{
  "activation": "relu",
  "lr_router": 0.000183,
  "init_std_o": 0.0216,
  "warmup_steps": 50,
  "seq_len": 512
}
Below are experts of layer 5 (counted from 0) of a mixture-of-experts language model. Rows are named router (the router's row for the expert), up (a neuron's input weights, with its number), down (a neuron's output weights, with its number) and show model dimensions 96-143. Each number is 128 + 32 x the weight over its row's rms, rounded and kept within 0 to 255. Numbers have three digits each.
After each expert's rows: "comes after" lists some tokens at least twice as common just before its tokens as in all text. This comes from a sample of Wikipedia text that the model never trained on. Tokens count by the router's weight.

# expert 6
router:158141095109102171110114109033139152146113139133186218125122121094191117129205109159075130163151157174159084151119163149114115160119060158119149
up0:091089132163110117165127127128137131169155161136160176145194123173123160110087120144140115120166071124166051153124101150153134119146104152139123
down0:088150085111143069087141171095104123162134109155195158149149163106085088154168139126134148140136127109152073159096122065100116109155159157113164
up1:100113134095082123139174110137101156101143151192115121113141126066126171126077130143138131163086080076185134163165147100117087160147137101094104
down1:188145118116180159139120121130133115184058112153185120109154204121166133136133135108138142095118117134157078117132178129092177121122119100104144
up2:122099069090122085128081061122120100128159111188125133141170122110131167111129152103112121146185130170163129131127098130098126148142145110165108
down2:130138119041105152142157118105120104088182088097157172156163123150175127093134173111132190162141141108142094174141127089143090118146150100130099
up3:176124111125097151184157127150111154105162144118139155123070089102127110064181167129154140144121152115178147130122108193101132112155079161139120
down3:128101116156107117160132175148137126129181119167098144162107045141121080125148143130088166120094099187139203202103134127144103114154129118137048
up4:105113137109123080099059106097115187129072135099116131151157143097099020087157098159149119134109155080082155103122146162128151169141124101101094
down4:121132121128124117058139115126113140094055164081132152124174126128163119154086096130110119131095074134144135104068125162156164127076065139140107
up5:183148114094164113105170160142137104114189127110140145164093142090136126117110119108119167128141132118112045135139191150142128099146117129117187
down5:142115150145087068154111087125149117108169121157168169117150157135108096112155162146100136130179127161116126145126109137100136152086081144163140
up6:151142121123190124110129105168084125155103141139116094110135153083140118123156133127084113126190156099166129163165154163132101160161104159135171
down6:148195128130162087157170168127130130112141118067173139173129140117165122151158134142081127160181121111114119120087143160141113112143082099124128
comes after: "\n", " ", " 0", ")", " 1", " —"

# expert 0
router:134151100162165124118124146156088174123071126152146170139120176132195063110147084134099170117115126150122090149103112109132169134125127154125077
up0:146168160209062102130075156193129118181128092189105088113148104106152108136102068185140162151152143091098123139154072106155133143119097104101135
down0:149146124083132150097176091131114121123172151089169088100147140164122121123184167108119102107120129103116072107153129119141161115120133081082169
up1:170058168142167067135160144106148113173168100130154132096139141132119102126132127145169121144122145160051111103153082127104119126071152072134103
down1:139072166148090132089104144109111218148125155149194170122101112109135088103118155164190168134100162096102186144108106170131156150142157170091115
up2:102082087132170132107162067157134137081131174137078090132127134140076121093149121068094114122085149139133090136080138090178145175127120091129140
down2:155143178124112149134130121125147149065141098141137082142132117119115110133142102116155080195175097071144101144123118170169151200196123146093146
up3:134160167149135114180164119137147164109096124163126145156134160110118123149156042121136105132131136055138070088124078146100150165160166106122178
down3:117128167129146155089142177129118086123139096172105126116131083123155125112093154157122067178093164107129146103139060069125171136146097136164095
up4:150149119124114119153134156150200177121104138107162148140117103153209107109168110144116073176098138153135162080114138096110166126148087116207123
down4:088157120059112137146070107130110131148157140133140129145088123115165149149085103180097109127123178121063155163185118122084117166176134148130088
up5:184123141089160144089100150128073138141154138144140109185064092160094126134115147100146132180098081182120114146116130142125082198046139123158137
down5:087124120062127119099147161150126130132159058112101163133117181141147112101169084083118159182134219115139110092166090195198086159061122183150122
up6:102133158113127070139153155098103124136113200148175142178227138109120151124126060160072145149135111207131129148094104160214073103151129127143070
down6:139153123140090060131214106125127083081137120159186158101134099164134139085102102160144101140150208142104167179139212093186063133169122136150028
comes after: " \"", "-", " (", ":", " ", "="

# expert 15
router:128138087152157141086155108095157100121135102183114198127112068123154097101145139100112113193143100170153147124094132166152142147088117153144165
up0:122165146134202064125175093132156133116175116120152091161148117096087122087078103097113118126139157177130106169111095130189134148118122154091162
down0:136104186119149175110109122129081160168078097171180110110124135067121137151097137114050130119147112122155126138186109116119110054100137146179108
up1:038133117135118159118084112159161117107075141213148147110150141063065147096087094074121148116095101162183061078162109186108074115123110086209092
down1:106149186052098157136100090167057089119174073098133161136086089159144112151163142134172089126131143048092160110148149177114133117100135115146187
up2:135097200069082119135137133118126173043152131098179099128055108128098099138164076121169147151116085169129126102103137164120157071111166145199085
down2:129080072137096074086087115151154093106175090111130151110149121106133142143116083126176132166132085064146098092136069085112129093166121163152129
up3:111214153111184083104111109132081075072156136141163071117128084084118137096157137132114131142120120108102109151191065137074139159150149055134084
down3:084148133178116086186081110104112096123123176140131131066062177164158146158164133115151130077081182169156100152120106136110158092213040121136101
up4:093137099079085081090073109142144136141093090121113160132183170082167173126194110110117147111103085074114112144140124157105155084093124106169208
down4:086156173160142156148117125091141098159172073135132162173151118124118110130128126150157118130087141153100144149067154143159198081082110143136142
up5:192119095150168075202129153120140178094160089109087156135105154078131116119176122160144122148166108130117144130135142074110128127150224132095130
down5:145087165112125141093078120090161093125131100175113106125106074124121093109073095094152130174120159093081166140076118174124148117134107070087172
up6:194136223154117092075148140143116170140152156122068162134183080181122161101149082092175152155140100108049117084156107159154141119087109164101137
down6:144112130147166165144100142133090069124097104078146141144124125160138158176114174147074162096097110125129107106175160203122126157141107149167128
comes after: " |", "|", ";", ":", " /", "/"

# expert 4
router:106110141086126135089079129130158174119159116135115164106154211148118133143058110135133098130130130173115140124112122160102142147113109142117131
up0:115154107080138094065091072100137120119140133092115170175152125150094154102081131102127090184189087126133130093149136184089125152149156097109138
down0:080173116133078155136125059168114169123141112110140078126107142105148091174142170086142080236121113112144126098172133111108158093143138084113135
up1:109113138140176131183088113127152126179123119182081103092072125141162114133127086106110072119135107107174095113069113090092088122090095133098139
down1:182110204094159128176131074167147126130167147147130117127133125112077155128142124081135097176116123136132146098141114103065116117131160214130130
up2:101172132142121071158105151172150126091168142111119067152117123187145116142162140120099107159187117072152097065125153140143115089129124162160158
down2:120159064135130118105112105116117169146158153105135118103124120142148136078134131157079166139118157107198110110188150143116144125088124137117121
up3:099112115139148094108169135110166110090119031119144106094144116116066098071101175150123144079155156155154112163142140158084190176142185148130137
down3:154125149162123214134181169134157164115145162153166127073084161134133111155177106104110113101125131109130175143182058167128118158141117118149121
up4:066110113113103127091131147131147134088165156114136202182148121184189135152175140120132142147160125134116121080178107053165147114117118092121147
down4:162175120167107160122176107103064093162095118120153094145140137156147136114119137106123151130098122127102074110185088124151124118085079105139096
up5:106085100111099140074147120041091148118154113098121123103136104167133133146103107111141111180141133197090100088083185124157129167126167124075121
down5:119092087074182130202115157145153146121111144107199115106133121153124096119096130099157072095139146136134100088107123097133174143142150120130100
up6:158166137124100097147145151114171192127164168116149138194160196181124150141155098112128097100103089121113109203101157155094098146143154155095138
down6:108145139104166086186062072128137163141084157161152117110117108053138176094143076142115117098164123136173143057193108129108119084110159102147135
comes after: "\n", "-", "|", " •", " Preced", " Date"

# expert 3
router:099184058183187113138120141099067154114106080132100140069126108093119147116165126107159126127134159172109104093069123096085144123120120154088109
up0:091091138099207149142124093117129132116089133097153156105140160146143162100154143129145116153104145131147136094100097127037122119136112187110146
down0:101182138118125162166160190185166187097122159077103115080109080112115184169095151120109112137128111130150126151119116079167089151144115139089125
up1:141142118122086103117150093095067098145110151118148128135044083160155116159127066109109118130138126138132201106127164094134090124152113108130136
down1:139174126169110103094148154141135136108180135147163103108133137120182113112131152191092168150150114087137126113150082107074106110097102120138143
up2:111167071154093100104168065164142226144125150144119163085071180150111130127144123145142156091166144093130135109135100118141220158164149140057084
down2:107142105137228136161101132127130142138150114146156097170123112144163153087144093143068127100172108145128124163083062088141073092196143084096137
up3:093131158162141171147164106153131172123131052133109190089152168111110120119100172160119217040083143169174079122152084135109129147152128169137136
down3:161153124102101147180180147128111100093193103183156114110133175100128132187087164119139175142103088152105115144135175109127093139183137152119085
up4:118141158127184092165130176125066204149146094128152112129095140115151066169139171109130096126150057179141160132112119129168089143134134164089154
down4:177120108123149093148172100140124162136106112083145064174128136141168119170128109130114110155121146130135163121160149082151169136086103166050135
up5:134124113186163114125110145168149154120155142149121065062108156186223108080143167117134123123171133156114124071101107114178114100123140176116074
down5:127116120110121140152198155087159088102141149176164106163109064193148128058137129138162135140127032100170120149129147162206084092128166110140170
up6:139170176089135118124104168081118132136132139127092117133112144088110188120097113126130102126162123134125127117116171164187150129082116136098101
down6:116140122137093125099106130146186154195188153121132077090131161048092132108159110082108123178196128125135166119171184127116115152169103135105117
comes after: " the", " a", " and", " The", " A", " an"

# expert 10
router:108094105153108177155154136126101113082162129124093137100111112135172148132103155104145065095152144115123099146133120128189066121071164144171084
up0:142100148148101184136146100069114134087133147144166119121157069115061095085059153091153103115141091120099158115080136169178188178115102152084126
down0:104101147192161131127095099114107090123052137140110186111091132109102172108142109148157123085117175095097117108135140122124135125072117179177121
up1:070118123169166146126125125110170189058105153099110160169146185135101142134147123102113139109141132169168097136145142139137131141125119165088118
down1:119147092135093171101126073124144111161140127126093108143143058074124139147154095076147111132087137118150151098128106123151211110191168178136135
up2:119140087116051116078148102116135098086128119163181106142136162165156110163142187142120129111189132106158152134118130186135142073094108089153127
down2:116110087110128186151160090119140127100128170098130191192125164127126126124067124145113132204092105116134171067099163128135121075158149114125112
up3:106061084041047195148109043151119149117114086152180126102188113127155142112054093122184148149145113109127146048136111195130103142107119118093111
down3:172160135137106134165164094079101067077135089165088134133138165119166132112157152166152179095134121113113132123109208120167113138106108106124127
up4:139145120069139190197093099141095128122094177123103180171034105111110154178129097092128141124170112135118069117139142041132112065128141130119165
down4:088076130128131067157129116136133157174155142122129133155110109137175091111215129119113137147154162162108139190175161139143161119075089136125137
up5:129107103130108182149154140110091110141107115093122193096104140086166132129140148085158131104151159125106125181099043174064111088104135125114092
down5:136157091147153135168142095077131141139123123129113120120107141122136177130171156155108096145145127074078095193120133131155116112138055127084159
up6:132149124123128062110137084146133074116121159117123091074157107142182138188094135102153110109111114179173085155120132081166118164074129159148079
down6:110127117140156100096118143168114124135130034169119202179145207126143053161105118117124132109094118127069176094107130098134165141155134172097206
comes after: " the", " The", " his", " a", " their", "The"

# expert 9
router:141193122142152184137162126124128130088121122095145230085086135082111156120151108135131087136130140173127160151112154081077069096057087096070147
up0:102145154169155104126086099135109200119160054125108181166105135141140132143120117164091196119064161195133121139125108076142160136113119103123123
down0:110097144087129112134053114128150109107141056024110126184142150102079123170070118108149138113121135114080187130150105119119078120180089123178139
up1:136050122197118154179156141151153136097094101140107201113131169150118128140206145091151163148087148159121131117137137127150117157108095144133149
down1:107122173172120138117141156142145112141100161104126134091077159127082178110143182101164134132099117098113108117195152158128114104157120129126117
up2:109128101175116109162165153083160128091098133126153118114099108114105095109158095077166094129114125145185106164071154115164154093136143156070164
down2:111152109113102082096162074164107131074167139130149100153113096090174137081179058135123154140065120113166138177125112114165199081079145091178115
up3:165168098096138159116099136105074133103105096132112151132142130137138212068126134190162101103121112126077056101150197083086143185148114169120158
down3:134112179120124148063124156148126180107114077148132103124092090177099165136066136126162124084090093155129135126135173119083129161109173148163087
up4:122126142165165095105173123128116073113164121167117160067110114119121134028151147122074074128104104118174087135120149158161075109197127190084133
down4:122144126084167148127113082144100129121122107104108156140173108163133128058123156074110161156112169076166101085072096095093138189180126118082116
up5:181140122143065124129124107145105184137208120167140160143124132114097149113181115180147117138126125165112161154142060117178149142109140095122144
down5:140067128118120120103123103136136156160157121152049121184104185137113084115131141119125116118062092142154103128119090107113198181171115121170131
up6:181102069162136153145106098129157121099137133113126166093133123140136113170134122112111165137128085077126159120044177095130172083128130134126151
down6:133098135063169134114090192145136130147118079139135137148104124154178090126110175138107115126098105084059106166097087122144145127136151108067144
comes after: "\n", " |", ".", "==", ")", " =="

# expert 7
router:144095132151115147121130132166135123093132144123141174127169117121098099136136081137129120161183130122173074136055160124136102068096089083061118
up0:169105108136098073160095141127164181154181114177170140172152124110086169136052173160159113104160129138119093116167070120116119153170143104091174
down0:144123159082117166138171138167144165132109112145042131125150096110119170150146125091174151105099115113198127108136116063134126163103109126104107
up1:107121155079148127114098170148158133156172133108075174068088108157145114156143102141091127078151079115136147091084108133105115084117095139192130
down1:106126113110107116112145127108173146130113082084126085142111114118178136139117155150126155064113112131148058122151133118224106127162154151106139
up2:147066104107098152121151107172097181120188125125152174102108116114119126139042192153129128183090100120143132161126116141137108123110128109121097
down2:149100140105129194145146143167123168105099131111118107101147181133075126158149158084051166127130160099144149089088043126153108119108136101152129
up3:121084126129154137116089116173121099166101149118155130120109165109097111093112107137113130108160097100125143118077154173129104093157127088144165
down3:172148089141126134114109132152165077134122149151161100189121143170149122179114064127183058114059108122111113068145158095149151159160150162142181
up4:086157124169194098161115125084151126155151108094133163167102108134170118123093147137098138188157186134128160113099183105098094117161181118170151
down4:168104126061114159095147093157113120141158056198120130128137107157165111066154108071150120196113160121148134105147112087147105159156126166180148
up5:167190114165135152125090126142134148188120113145097116167091155152113055135092121128163135158115129089066105187133158135100152106154135169124134
down5:175154083094071111181163136057114140125118126099099106140176168129127139100147175088156191147105139113089065121114101144098156103090179147146150
up6:134121149115119120171172076193149104089103194116125104083158151106074073093205127110077126080131145068109122107161164164155165178094130168134127
down6:164108125135103149141175135150099187089155097134163177098146155045125098158159092179169167098060111086102090157113112155127135117114107157114096
comes after: " of", ",", " to", " in", " and", " on"